Weights of a small mixture-of-experts language model, trained from scratch on English Wikipedia.
Size: 12 layers, width 384, vocabulary 16384, 87.8M parameters.
Experts: 336 GeGLU neurons an expert, a softmax router.
Training: a variant of SOAP for the experts, 510M tokens, 3889 steps.
Below are experts of layer 9 (counted from 0) of a mixture-of-experts language model. Rows are named gate (a neuron's input weights, with its number), up (a neuron's input weights, with its number) and show model dimensions 128-255. Each number is 500 + 25 x the weight over its row's rms, rounded and kept within 0 to 999. Numbers have three digits each.
Before each expert's rows: a language model's description of what the expert responds to. This comes from a sample of Wikipedia text that the model never trained on.

# expert 2
Prepositions and verbs before dates or names (in, by, died, directed), table pipes, and infobox field names such as Clade, Preceded.
gate0:521500475512499505500505549508481498514444537477459540499495534505535513505479531440495482510459515481484506469519436471502528469503457470477478496501499488492493497442488471493501465505502490487529498484460529493479511497515484510480476459515487513483472521510498539506526511518463446476535501495526511482474485483528555505516514462485475519525509518497498516485498474516503534480494
up0:461531529450473520502451521489499567519520498505465506471495551490490513498498481533469506479505511479512551486497502529478547498471488508514460516517542521501482463480503524473510483491518483498558513529526488493519533549520544513509436504494479468523484514503500483508497526514492523470519490501467509464529495557488510530488539519482499520474502496538494535483485497519500515539515
gate1:516449481534478505487510462512476563541469528516510501480474453515537526487512502505465552456478463526498497445496501492483499504512478502514508513518507479499467472470487504483524498487508510537472491543460540515496472456460483486487474502474529516520500490463511500497525511517480500495534467543515503540476489540505518562511483497491516491523501459503518441485517513470485503460492
up1:508503527545481490510490490532483450506507487532500517462433479514525472568529531461486510496541484487505500510517532466487499527453535496522506484541509493482518488474487504506503498525495474512497477496502474485517489497505512512523477471445512516514509506512490499498474526482484476510539508489508503486495494462507515499517527487514521513540503582546509504468551470484459529454503
gate2:495570512518503491510516455461478465499483470550520494503470536512451502503505487524474484546441490507477543514524499573491506500486480500505478494441531484547503493523492475533470514490464494503490533502528472505491480489511459490495464498527510456476517458534514515473471508509471444524529505510505489519514495526503506483495468498500506470460473497498479507508506538494491498494469
up2:492516553486476496533461517540464505521496501505514521447483465507510507494533469534494452514502497536488516504514452529520508480468495498513439519530494485516475494508506540511530498507524524517523453487556468481485490537516476487489475475488532478476486509471501478444451484530526496487493475498491523521494531478532514527523489559506513510518477487503540465483421527508475487519521
gate3:490514462533517509456529492500476479512506496514548506543476518531472493475520529475539544530508512509523460536499459507463483541462528517500522516457494464482456445504524488494491515489500500495502494560530493485468478486521574494434499487510525502498481520526492452505479469532474524453511489501471473520469477489510499553477526488477465488484454541486522449515490493467439480481527
up3:470484497516507523516547477493506512493532496504483499460525494571470457492463496489469546497531490546470488539467489464465465498515528483485507505501505512494500501478481506492439454561491463549522510495516490506515506517481484449493510540505524480525504490509532530528528476504514534551525513541521505492478515540530501494520516477497505542540489516534519560539535482520474425460499
gate4:525507554496539500494491492510514497508457514538484526463482553515490475454474530464487458521488522466470447510477499503482499507498484490452501497512500468438496492495534532497462495495489516508489483522522486546482453502505470528493488518510466476517485506508495556525445484561517512461472461520484502534478511472499489499517490533540460498499517509510532546490501500467544484534499
up4:490479502515471522524546474536492545517476508531504459467467534525478506548490482516519499513529495537505514516477513537507480508494492524530477497482460510514509508469520497507495565507510506483483534465510493483531490526477477490460479485494439525482494474494518512499506511466520526494486529519500527463435518459523546479488541542491510463517492528491498544530490429508477510530475
gate5:458533520493467506519465502477495514492494474461526497514511513484472511484453538485495487494560480446558493489485515481512491517522550517509503476507473483529507484515518540453504500477514476503490483517505568502520506486493488520497513452521512536500521467522510483513479504501523516494534454544482492559501489517522522483455475536471488552467478497455497495490502493536517482547501
up5:494528503519467515539497515523518495499508509482508507481494487508535468515455528496540501488507465512484457512532492519435505501503514482507482476521501468447520473492486470505510515490523485534498486558506496568516522500529502491497498530503462493463496498491489518479477481510524504554485502506520528534491476544481512513482493497502511533514437478508508530482562491496485466507596
gate6:471486535477435507508478469483482521501471571491512498550516506537456487498486500543453504533518496503521473499496499507463483513538472455453488502468537489474508511482501509491537494501512530533517471462477461520511489454495497545534447517535501485488495461536501528533532512500506494503528484479494515527487539459470512477513506529460476501502515485495501509491536523510483464496491
up6:513507511490523499500546483489516504488471451483501485507530476516538525490519518486518521504484494459476478504469529509504466486494458548473510532516509514506486470506505545486466497527534486502554503477494496465521466557526525471485519507437539473508462443530515496464500489513438522508504520514467447472508477497537486477497524546504509475540490514487471486520470499513518493508519
gate7:504462498489509514503501502475482517466487498530439470527517523473501531517465519489464509509477483507477462493473514457475468468472471521546486544485490487457470463491512516446499501534494541488483476443481487534527500505497512490498505512524470525526483537489462490563505512510504505573549505457509518528507477451493455504578506539567496514474468502488479519475501522495499495498472
up7:472479499488504467528469537453477471492501544496448504531522509463519485520454517486524419494483484542473512524515509500476486480489492520529510502503522485498517526513500504465457510519473485564496483472509502501557518485537478502507490469498522546509466522515475480478472486497528497504557527549506518502508598463470479452468462462467498543466519503481524516454478491499514485511458
gate8:499529493499493520540521465544484449521503543526458512476554486526500540515489540507501522499442531472479513500504493471503543512504553499466492526505476560543492485509476490494471540503488459498549519521495537479518521490494498509522514492499484476506464544520469506514508505510513530524508483480559514478484517434517526495502523477537501500551490526532535487483509530487536526538507
up8:495545467460482518506451452482479522528488495484515470491463506522517503500448506547471508504511484510530514537511506507500519506495502472481484510535509479541474490513532517502524549529492535450490469510517465526516555529491498510475508479510500491546521552444532473520467534487510500488529496516502469559512516495467557479470499529513476501436529524500497537491499482529512463498498
gate9:462501529545516569531456501476535515480506504525492539504514492465483497465500480476472473505494493491499493518539482513476461492516512515510515473473514482483524465495548498468487518476469502506493488522507521510519477451523537517510496463506475509503466467526519505484497502507543500509531503433501523489521504495492541509502506504508468475509484508488471499486455508512518505481568
up9:469505551525521473498537487455523474489529492540491520513502502529448511514535463460497471489523474491515504474538526501490478505481514476476502501474475549509528507515526518479472547481525484511490482542476476487536477511492505529545481527472478498498477482512523520494514510560525494455462546480489489458515517475486496497512489455463482496568471502498512505515451501485496468503529
gate10:480514447498502475467504523491543490479491490500450531506434477511493521516509537495462504539459495534556511474476473537535482494477506503452522493509472512466539466518481449564521487488494523483456535520498522492485509495474516487499516522463480503486501462504477509520456470508543474521470522545525524480484466493475487475494512527480464488490523472489479525508487465518510514513477
up10:541571472487519465503506511536509556499475495526500496534487514510513523520500566515475488498488474486565489472530486505493499496458474490481506484544524520502502479468507480497473481494542542520493534475471494461489458491461471488461483536471495500501512562494534482539523529508501496524478515513492520443506458477529484495542480515545519499446487502465534521467525455495551494442545
gate11:505479501506574545491470508512524527489470515494468525482502445508475528482488489489498500512509501500450463498500516497477482488529506505518510485516547548476482530504491534536467503468482464482517514500530488483479539494522490497527537532523461506527513474507516517511492491482559554518506519506531519521498520527477505511509528524505524513470489484526479451494504481470503506559473
up11:504504489532533511529499485497530449488494513495499509476535508527465516460489483525465473513486495486454486493509501500515499545522486498526474488552517528491508500505512482466455444514500518490452493420506507478519547501539485501502489498504500541525529463506521535531476523490505485490528523509513526501482539488478511531515520465489530528504527525514458469517506507487474481463460
gate12:524453456517530467510545483509472514474498501466486490510465473520501541488496505460543502533491509446516482510537541554549528526465491503470516540460538513539489496527473495486522500533489503486507494499542528487498473473516503497452474514489522495535489466504478459525485531495498491470535491544517553463497514501488457562487506482523483448452449493478487514536501497517496451517501
up12:526535516476488496469499495507529465513542472461519485470481489521461551495491516509527502499498508494491472532497525531462498485553508474507485491526478502527524483495472507493489489514478512513523483488474518504497577531490457475539441551473500481415508513487508533508497470498504520511480488541516556454526526468498554520521458487458480510508488507501475464543509553507527483485480
gate13:531499516506522505533517579473516524510503498482512486489500535480500540469457473503529508552499539506556542443511506492481514522523499546513487512490546482480430527517538464507493476539489463499477463484490520498481513507513534521475538505514499535501520511501486491515477513515539506441490482465519497484491513532504527497462480497498486523509471507499480501519500506522536513524516
up13:511521487481477506473457495503509434497506513482514530507487482503481529504505513488482503471520523502511543547535495473457538502527511493506470480503510468505498512517486508501539562528486470494517546521473479487492470520524497497504486504443546507484498489483506505489533532518508499547517479524491500498457501477530513476511571514486501477496506508540491492548475520477463501490508
gate14:434506480496503490507506472474521492491495508498507490499532500519487448473482531495500483546466516493538518504520495481506481515457517467527487469463492428483503477463479539510486529483464522502503488490474476506460493500451493527487480492494456521521472491465481540480481492511511467517449490483520485436475514463476600519539535467518510492478462452506508489502495482449468509494483
up14:488517483522475478466503491477526486516547458497486514451538493539479504472469463506487524492509516528451545505526471493507448493540514496505478492477462544545488467545540470516529516488524511531495465492492534518514504495507478530517504485488519524497468497512472518468472537462484517522446504526462509499492515496476456503472495497427452466484502519503506484490468514486512505527524
gate15:521519500503538526473518533468525474545500537507540472490457530514525472475469536512482518467503505540517507480518492507519470494512505529499474520514502520518525483523483518526451527450465502522468523540509451523524493506491483434512456509522496486471475532482497458490483495525560462524541510505498481533538478494481481499482413476521481508531465481543491501538443519553507490529494
up15:519446501499541505484515461501506500490511513470489515545510529505472497492510516501473549490475525520524461506511484497493466488480546505518496516529443515513525460553500514526440499515491491468504519475505505504452480507508474468509484486543478488486520497513526461538551494449466488534503479533491510508520471480473507583511554494508531523467466514530477494501519471523483532526494
gate16:485508511471500504549523514482531501475473514488512505504490463517490483540531482528470457535513523473521516508498511471492515455465479505498497476540485536494472502495516503523486500531519445497533506569546494501516539512467536470456456498490489533486521504522492471503492494476553504502522521540479528491509501540500478518482483529494496488532478522485471500520518499520483478546505
up16:492536529518467507519476521481499503505507487468506545487502521486546505498488441484491500507481489500504504508530506526507525510505532481497521529480561507511498530498500532448483516544495504467519479539522506474551474487485515495466482483506491510504511493503518503502495496505502562484503535469470494517543525504532491467487503504525469538487503537484492510527477491509489483514464

# expert 13
Past-tense verbs like was, went, served, the last digits of years and decimals such as 1995 or 2.95, and line breaks in infoboxes.
gate0:492500489561511515489500505510473535502468462483465534513490512450457501510497447519468491542504482487461477523486480526476495492509499523468485521502521492518510513563530517499509529512527475495528527490510569519532432518492501505479504515525486495532493525489469522482483442528520566479485491487489525471499519525481516551480537511475495457487503520489517527493511461472499494495506
up0:499503476503468466476478538450535492498508475482541510531448464495513514502490482532522522523536530487500475502480537505453519470538483473514489489527484505514516527516494541491498509498539483495550491518499525472453540506497525556535506532450498480459507511522491457478489470463517486504482541515475492497478509536479509511489486500559479513541511495506505486522545473489542474489464
gate1:470532509504504483521510521478533488523473477495510503507522492490526515445498485523495518480528531502502471506562520478493495532448494481467509535508519463520512526508523488540511480480490465534505485527517481494455502524500493465505482483488571470491567465525451492463471499509503490460541459522493503521535493491521503497531476456515551501508489491532542476511491497493478520500497
up1:473529495514464514434476505494495441511536516523488496497571478504439497477507495546464447509491482482499501494512530467472527497479568527438496545471497505489467503482532474513475520538494510535498488484500522491520506522496463522506516495509493496538480511503471509499509513496535487501498530456507491491538499549497532474496521572522517482516495521546512504551514472492493543536492
gate2:473468537526495479499488509527491520456505504524510480518446517517503499518500464483508503499515523487468487493447502490517487482477485525512495488512480513507485509508509485522536525494513507491471481516497505487498504527481491498501525506522515532510514518484473495493485513543485524516540460471522493530517464518499514468459522436498504528496490549493510488493483525479478505493501
up2:503544502472506478491512458491504538464529467512503516511467457484500517516509486502510486495508516527519527501509470481471549485513474442478481499494466458480485484498471508491461526515515492535519495527560458449515471506536495488505460511465465454536476482547496516460497468470493519509494512473513492526513519517477505503481481459513522485507506513526463504481525509484498476504520
gate3:521484499500513507446482505484529494532505476527507493510533490488530475502520447488469475463513481474558536515478494559528507503499532504505487456492493486492505467571524535530511502500484518516527487467480498457457510498484481507540470485533468497471490498528513516462518532461508528468495514518542538476535486529452502548507511498465483468467490501528484482490461490509481479486477
up3:457512503499499484487516505503507505521463537508477513464538569499476518499459510538511484475517489528549535485532501475522504493473489454502475512500523544515487501502496483479508507474518493546500499492460518488474520490505463469431521502438488536497490502505518499495511510499503506520518490512518515527490493490482544508533490488434511506501485466481540470456548463453498461538499
gate4:502486481476537500547535474489464548534475538510505476537520534518518460479544472470484503480475515485519524469471519519496524517501533445512509487500514489474460515500506518506499495523537444506478503505465453501504475490525450477460534537510474492480510522495497489528474499500485476508466483477492489537516527489468486498483517528520507471547517502523502467470511529490514504479491
up4:488481502502500437549489479489478538440548459498522508461465463478520542519472529508503514504506536544479557511538524478501489491486492508481494462561447495552511461484481480494466497514478515504505514515488514522491498469506519460516475481499479507494490499491497495462507496509514502508495446492518543498479485536514512544532502478493497500466507501513482521499525442444473528533535
gate5:464509467509487493538517471531512500497499515460471496505502498488463515517468510431487523451471524479517482484458491558476481502530482467541519473501471508479499454491519531504466537561468470505484509524514537482460496495521485538491521466471469477509545494516520480503512511469537514534510513495470530481489478548510511467495504481496505542487486474474509498502462444487474523477481
up5:538495490460481522546525541507461476494534502484525541484478502498506519467512492536513527493490489486528456466483470502501485454488499468468517493523493472544485505488475519511460492508505523468505459471479523463536521507537489504556496527509543476478489541487509524455474454541483491528475439526513485524478415496450498513490530518459540486509533510528494473482524488503462486495500
gate6:483472490529516514477451506557507525490513496482498485530475464504463422495508507489463501534511485518467493514481497518470516559525529516545448496480490520474481509514502451490536494496491496493481550493484532497495507458492488508523507490521484491504546493490547463490501491465494498510512495522505492532519481520508496500496496489521572477505498535478535535503513509478499493508510
up6:484531527504485505515531473503477465496512486538492553495501502532506500526503539521509493491486517521493480552503487535430504499506501487516558494512467478507516564461482478504498494531494447462519504522510520492461510502535494537531525512497506494519491531474554499500473507498484505516481520469465499449515537507439498547458508537536531522518448526503462470494545501523471509501485
gate7:524484441494485467480488490515519529445505490546500534516527542462491492499480505528504554481522490483494531509488529488538481513470495476460492462512479507459517522480496506491480501502466533499485530486523523535504495545489495507546452516501484496555456511508485484505525532530489514516493500498495494505462512530503473526529504459488510505496510474489487503502513470518483551465503
up7:532525486497464457461521457494468492496511459459456458492515516524537498494511491528494480488453500546521511467492494520490492485474476516490466500537431505548473512517504491527466506522475521531448511499509523509513488481521519524540500487513509480464498486524461500516530487535519525465511450494520469501490523530476500491550529502511495510483493510493517482467484483493506502475506
gate8:487490520472495517516488563497482502442484474470492491478458501474503490489508495494502485490513534485491503496498478515475500487519511532501491490494519514506570485496534483497502455533520477481514505484485521497455470484489508525546493497495482493472477499524520490449504474540454514509466460532495488501499463472545464500525541499492486495517524454513507485487481499514459518498506
up8:506502487517489455520508545503521468486495506459442537506507515483531484484517503478516462493511484488490496475515473597496494496501544517481498469571509526488537481499447517532491515490522505477499492466433502485525515502517520524518530502478487501484483499520509551479524497465514465496490466545463469512496514475531481504526506523508471561500451551473498510493485478474488453447500
gate9:482528501492479466499494509460526458498500445464499503514521489504470494517515549498515481480495457502512528472503503537487504460450522528510515452517472505515484515507503483475475497528511518516558544497505462511512460498521459484505542509508483454460462491542468524452503474487469517457514465473501501519473512484507497509465471490521543508490496485501489506516463553485464525459530
up9:499550462523436476469498518485470474463543491489490504496490502492518499484493480478478506492514482483473479527509513524488475492460514501465465445477466503468490499498447459457475491507448503510466472412488509515514515507479472512511537476487549484529465485464496500467485475524513540472526510497526481510517512465456448492510501505517526497522476525499485488513510469504511506483455
gate10:536505523482532508520492516519506515464542529465474481537528527508495509531492513512531450481502553457509521499515450509476434480458499473471554482435504533488525494526484507505476515495477486462478499493497488541469482492476502506504516494522494488503485535475452465469512508525520544514490490464515517510508513509455474521542484496509480506516493463510493450497482506529482513516481
up10:517510494444486516501474478504503489502512479465517493543475513468520523496539476497510496472526540529514518501481515476485519480475516507473511533502470521474504480497484465544521512531460470460524518564495506489530493516464515466481503500528479462520502495461504504511493485507488484497493543499507512532476462527516497521498483521474488455486471510522474471499462459482510472476518
gate11:521526443472489506505444510481546518486493470509478463443536495497540500512539460520497513511516494529458461507500470503537493504454511506522494508462497484515454449505513518473515502462498503483524496457495443497469458500512473490506482479514503475498517492529513468503482488507429470466522502513500502512498452483503511530506515502484441493513494498509480477470569509503534506523467
up11:497519512484486510486497453495493515494510524459504470488525530512496483492502481540537546460509537489492489487522447532518501458505513529468481524481531458498545486529516494497499499518501492506493527466496501500498503512488479463511485492499509494465496527508500516574506524537495489499523488515566503504496457523541487526462425532494520468491511458525484529453524472482531459557489
gate12:524509504541503522513514494553506506492537543543541515473512474524496490479508447452515535492453503479486473518500478524473448516524451529508516501461495491504476494497508509500537517477512443540477504517477510534498480471508511499509496529501517537519521530490532463569465485493520497484528510513486500498541497497481461492479479520523503513508515501500516539509506494520497494491493
up12:520479520509501442461533460477479506498494496467523479551499511483518467470445541462448487499472481511511471501471510502474500520507505507490506471536467482482523494480521469482460459498494522511491522499473510450489514486513498493510504493504499479524492485452533496504531524466469505507501493480535497498505502489485488518538554509524508496502514509532511519465499474531481497479503
gate13:483480512488486493477516479526497533524473496488480515516518512497526451531543469467499494494502498522558515508459522499517515500518507537527502522508502532439497500464448496484476512476510508481503511501511503517507443510543500514501518521441504472530531490464472472501510486502487524525507526469455577497482501495514538480479500463505508524529481531513514513510505500523519487526477
up13:465503503520509477490432518464499513449532545523511488507465510496472530492496528504495528488506496472499485517523529500524501463510495490507537557504539456463518488490533470492508524477514487504497560502491448536496511524475481528509509526534504531496468513510484536521517483465507519482506504497513462548526480525499510500518505461550501511494495480528486497519472472487510518518447
gate14:502510481507498484517521486532482553476536522514482491445440523474517505540455515529517494464512505472456502484467514506513455498519493513471488527505487506544523493541452474497496480494478503432496521465453524529504515517515529475515508473521463488510517505511508484493461480520480465518486476508513507505513541514483553511510545511511495501487438543477493502502545489473502451518491
up14:483509478468492495512516544525502492503452540547511537481526458492476464524503510472473486468522495482484512470502488529461517483539476515491511506502496497501483491474484497497503523490505486444502475467491491510481482525484492469515491513472490555503479552539509495482445493515505472473516493540498509515503469494494544462504533491520469505513482531517481436511499497484477468472538
gate15:485503502473539484448529447516478564512497553495507523513518548532486548521571496516520477505524528485534496525481467511539489513519514510525565488564490500494504449494500495532520471491513517487474538528457479490471514487523496522497450494475498516463496511493547504501472487549526524486496513477503501546472469494501508515497451519499519526545501520442498506486506502496484469458539
up15:511481518498465510489436498500491436491544520470516472486476512485537477469468511517494500477487470498498466494523537531484503476539498453498474480461522502533511504515461487507477493514474487540466507499527491454514498548489524521523483538496494467526523475511495495511506515476477536474508515501494461501494492502519544456477456518469492480450502491477492499470536562491540459541521
gate16:507489479501486470499500481500448494503507520493530528520524459467502518477478504494519469525486491499524502518496461515521487503501506503472512568452493474453466483541480464546516514531488496489480465477517539520480461522516482549466528484457510491503466530446503486477483482520443499446517551487506552487467491489484536515488509512473524456506482467500468485485521506479496500465467
up16:478477475488509457511499496455467520496523449474490512473527486535465513469472585486516543525532521494469476484552461505558483506512521506468504509465533538488495487517494519505495505516517466504459484494497484494486507495482471461491470479509518509511490498467515475454537479509492498527482493527476451465496503496495513494515505522501519520544493517515510484481450481505478491530535

# expert 3
Heading words after blank lines such as Team, Singles, See, plus periods, commas, pipes and "and" in lists, infoboxes and chess notation.
gate0:460503513526503506518497459517506439472461527521469468479513540518488492506503514543495491497506507499476491498455504462527515523505499462482539482495464545511465458491511462544483547519516493479455519483474537455508448483481489471473489484528435489515501521474503503481520485544474473500514495517552465541525514523495492500529492539521476479496511502536496500465525509513478490500503
up0:556555493482526484496457500519499490488482505534497499502450491470472548431488504471519528485496484487485537488517474494516475442490483506503495502493509468453520521506513513511497515486491524516534493518475463520483508510537541516478518511516493473475526529518507476486507469527514502511518533497558449500534518462520465447452473490493477480470516480487495494496494504460510499509491
gate1:495506536507494489524492520482534531493479502525545507503489527487514512516503485517491514478566498471487513502484487546491498492471502576539502543530503507499483436467547497501499509468514469511486511488516549471493537464514486504456527461487501500507523475476472502499483491510544514512516500485511549505530512464508471494495494501510500499525521533488491508519511482483482514468463
up1:537544503483499501553520514504511513527523493463497470510499499518546505505543567499536500504499544464482531505534502483480521486501544435477529465486506531526500472522502472565534453516481466511474470481472555484478523467511491495506522465510521498504510555460477537519441516485536491573474482493510512519471512519514486499553484484508551507509507477441530572490503488526528504529505
gate2:504473466489484489491529464513526510489495478530494523473520485522468497536476483479472520508478459522509512502471539476485489500476515493507516521525484519492454512468507536484516543523518455511530446508527462488440491500471457507510484492461504521518530549550463495498516506521480523499497510551527512504480481503494511524524507500544543519516492506484491500508501466530499475482489
up2:504467489500484479516490520530491496544524512508463543519469501509536529511543493470487468534492521526482507461487537511499469488494515487494527492504519487509512528501526506500499524544551501490464471470517503502475506529555551523541464472495513460499505493474486522514478496522497518480519517469500530563466493477522513465519524514464526504493477496508493456519530485484529519492496
gate3:501542509507526499486484512494484531552524471505492505484487467517510437454492469528489549489480502486531522528461497467468532512538539506502520536477553494490533515487523489493489527515518488505488490535535507496484512479485489494518506564526467466444501545494528472502496478493496518502521517521496514534478497523448448482486487484528504454540484526498521514482495522498515486516508
up3:511503521495466481461513500536472451504482517508505564489491524519456497499496509531474497507496486534535506516495533513480454468485537495515479498506479454475547474492494499472523449511514469483491484497502493485509444507493506484481562521532510430509506535522510498485551505519465534513479469479517515511490534451550554490544543505467508506460452509476477496508512488494466491486516
gate4:516533503522496502485522508512506496496491482523494513484452522575482473533515499504435484501496532527497526482466479506495513489513495526487517469568476427493500459525516480501506487487526503492501547486527463522521512511502523525498512517472500459499460535486476528531519504518516506496518484543559526508503465471505498504517471484527514474484474501500482498490482493481506504523480
up4:496515506515502496527512542530515471477475512492511477506506502478472518506515500481517516511470503522515512470522515506542480523500444515503441477499488470496489488453522498515509459541496477502478475471482496484463516548498540518526500491488521528510485501502510487474509488488518460514511480474482503498541544517516455420524554443546533486486507486507517458518487515517490531522492
gate5:465518540517522465499502538493495506540499529525516515504493494508520519492500484498529505472510467483523469521484495485525488567470498497483498472553489547470533520471520476510508484477494538495511502474522556499471536483460506533501494496485513492514533531477522507512498537465503522512538520533544534480534501487500504505478510435440472495495483467487507532493500494514529530577526
up5:539489551472522511459526516506522474562510506503475532508478508468508489488519552515521464496539476483507486499477501475509530497453525466459506502519470491525485549472491514490492506526538514519486495516522485526541525534488492505445501511488507450512518483513531462542517501524509477478485510490459509520484485455487497495439533475492524485447501490516506473505554481505494512493493
gate6:490524498498487490544502544500461488504474497548495480485511441512476455510496494491462510500511528512524529488513525508499477488517542491500488495513509512512484496513546491488503500498510521486488502489508496489501472524481505508482471500495500441525511522502526523502450484520511526479512476516470520541490526471479441502478490506500483517503495468481464449513537502461510503508504
up6:448489458491477553557583519530536492488492482500551456481464509479463498503509522478499517492461518495524529459519552482483513462498473513525486541505528511526495465448517536496510486502488531501447509497466538485510481489501487544501509518509483506544534542478497515529509473502522461478494484489506494495517507446485521506457517522505513448469518483450461485510491491475507512478520
gate7:518516458531479512503451516489499541512506500489494441480516487514513487459509460490496509524503475544499513476520506483498480482481538472532525446501473473540520547468522506486547431483488509500491487469513499533497490457503551474497472477520493486493532480584476501480531522498492480485493468479494505513507456506508481485525543495520531455545523474469519492477539528509453510463507
up7:487522520525502486543522460534541497474506452489505521547459515481461461511536492541501515502515555467481500484518499509515487492472530521533531493487504473540524500504500482522491481507480471472485521455519516541516523485518481501525503491529529504488538523520482495505479511448471504478502494471484513511473508536504505501516503489497520521512442482535496520500489480494510540492479
gate8:479489451472466488540496519539498495485498533521504485445463530506520482477536542471492514496518487453506527515477478515496524481491482516492523539537521547508509451447498514521532456482519518477522495496470537509534476515534483484445477504506509470505511470500512488483507536512470469509508496505470497486492485454495495488501508513500548510478504491523494473480518519525502513513503
up8:480523458510475479527520485530506500499563533467538519467540503500432474506474525503510485535540467473498522513474482543491489514521516482518463478482476503497561508512528496496533521471483523487502471536495518515496550519528476517493505493485513504518476464525469482489501472537492467586454473527488504499455486519487539452506494517559511521501514519512494502511521532520530494503490
gate9:491492476514501547578513521515516504530485493479501451498504462532478499496549541505489527499525511541546502505504514478452494495477464513500542536447507493496492530481504550480478506504528520548517484518501511525521551540501468488496485447534536486516515490510533537519472522508499517521521522494513550516505500496481461525497533477509574503518456492509471562531476505521515478490466
up9:522503498524492513453504521539448488457496524546481484512502537513516497516516518499528511490472493476473512475510452502455480489449518521494520511495461506516506529444498523560522483490512522509505495559527481503480549549530504460531530459505495504513471470494495525520445463486523510494507491479509477524489485498527514508533486525544524499452507555534490503540518526506519496486521
gate10:489504565483492536491488526475527531529531489514509504504508497497524535507505517543479530490512475527511482472509541494483462504552475442526558504486503509494430486507508532544489534491477541468483497497496454505456519546509486525495535482504458506504550508473508481532487529497521507514501507499536502495496530514461493482516493447514523511456505497496479507491453517524512537492487
up10:514518448518507501489533455486472482539505515525511507532521520483505493497529509491539501536529518484495470509457543474467493499506503540475509479449507472509526501517504505510476511512536480545476505458500518444508491505512477458458510426506490493474512556540483549529512532439464466512515535498500457533505497498477475532505461528472471439487470510488499530519530492472484451483444
gate11:519515491515499500496484516530508506495491514486456492502452504500484516488535560486438515482517492498491511512502490504509459493492505517505493529506526500512521493513499498471500476522471487524502523525503504510495498516519507540483464492509516480550515433525506519501544522507490530498496464534486520497499496494445535451489485512484497494518479513500466510485492508496446505492509
up11:466497488492490507499494513497499516509503504483478536497495516475522522516514539507458472489493553477489507512528539473484482517491466504518463528525529500493521527532492520461504504482466529507490547493507459472529484490485513485499479457496481490510481497536533515482540499512523512502497507537499524522501532500515526482493491493486444511490502509493495498486506447492495486508491
gate12:523537531444472500494456480488488508501489487494541468507474513481482514511531477486507517497530515475464482474486514498493513486537447512499475557494488502483488472520527499485475448471494513444508505509493501519513497463508502502510528511495522545532479487519495505487466435524506500495505495418517474481538470549494475527521484506540542532527494531503501475475536486521540501479485
up12:484531520528481522505479541523515528528506522494525494482517490512497487425534509519488509513478511475502517494492514533505498503511472511518515511530477437508572451514507498466517500516486497490522545537494539534530506495502523513535463521496498473516518522540536510481538488516476522510492522474468523462442535518505560514484534529497489503487473488445484538475459483441495504523487
gate13:457478523470494473478492502490532499491553522511476488509487484522489538513508539493515483498534489508497487511512487517520516471500530524528457489532518494494473478485489515466508522551482513447472493522531509523511516517507480481540492551505531505537503495480546502536533534473485537492527443473529489487544501549532491505523528461487463544523476435480511498548505505537469502495529
up13:499475508484526493540500481472498462472518479527539508492458491455475560518500512496484499466500527472489498530449533494505517498449555504478503495494525471536510495547490509438506506562527511564477470495515485523538517505558501519557525487494443467508511523511534495474534471496506481497487503508508467455506498511533486470469516509486490503477488469492471490521488478536472496496472
gate14:539462460465492512496478486506567503489479502492519483494519497534491503512539514491471487524539502506488534513546511458497494540452462525482497478456502479510471571521511484498504479523514510458523462445479504499512473457525476504468499512523490506586526513514485508501524541528538498523510536433515469474564499504523515519497506542506564487523498483507505520512449457481552498503466
up14:493517494526513521500463500491520505498542509494504508524481482545511558491512523518519496498442504487483513514497514506459487494481439526476518505428510532513484486496476569497467543537484509489514503500498468525511501474478471514520533462516457470481549492482539470480546529545538444505502517491523501472519524493532462517462555514461492511525497510487532501486468534476474534536483
gate15:496534491534502505491533482464520477453484470506468513514487528520501491509487479493499487502486497529495533532492526516524468471454508489572528517551507498497502510530517533478471482506506520500425437537499490483550502481541498493537534537524501504474527465461512552499499451471508471509535500530509453536538481510474466470470498523544495519456476496511501486473493509514516528469496
up15:501474483490507541462516511496525501483491531504488462500499457474526490474498534519480500492533462444535477511493532533494519527528467503538523488500501455488503474501460464481493477543502493509500491474499484526476424511489473480541508467491504525468528525470483454475515484483439503459540499520473489531525478471517479486580512483503475514471506489506513482500476521492489488513484
gate16:500541518531490481533557481533491513529517543469469506529528465538520477522502494490466497525488496521525510521530509504512519510498465534530509534507547482532462468499489542477465530549499491501524519486510500491474525496484484487510497497567482473555558528493514519503472495470503447506491489550527462508483527516486470505522473502482548439513494502557469521468520464529499487519470
up16:460500452519461461517486498493528506504534518493448461507515543525507517484567500500513482516476479522487468533474524472505504517505512530521526522514526470482505514471495505501481506506518482493507486480509550541530491504508469487549488494506534471493552461509451500502547500494487525461524506493500528530464512476515536520459520515499509486480532459469501522457493537500502512488556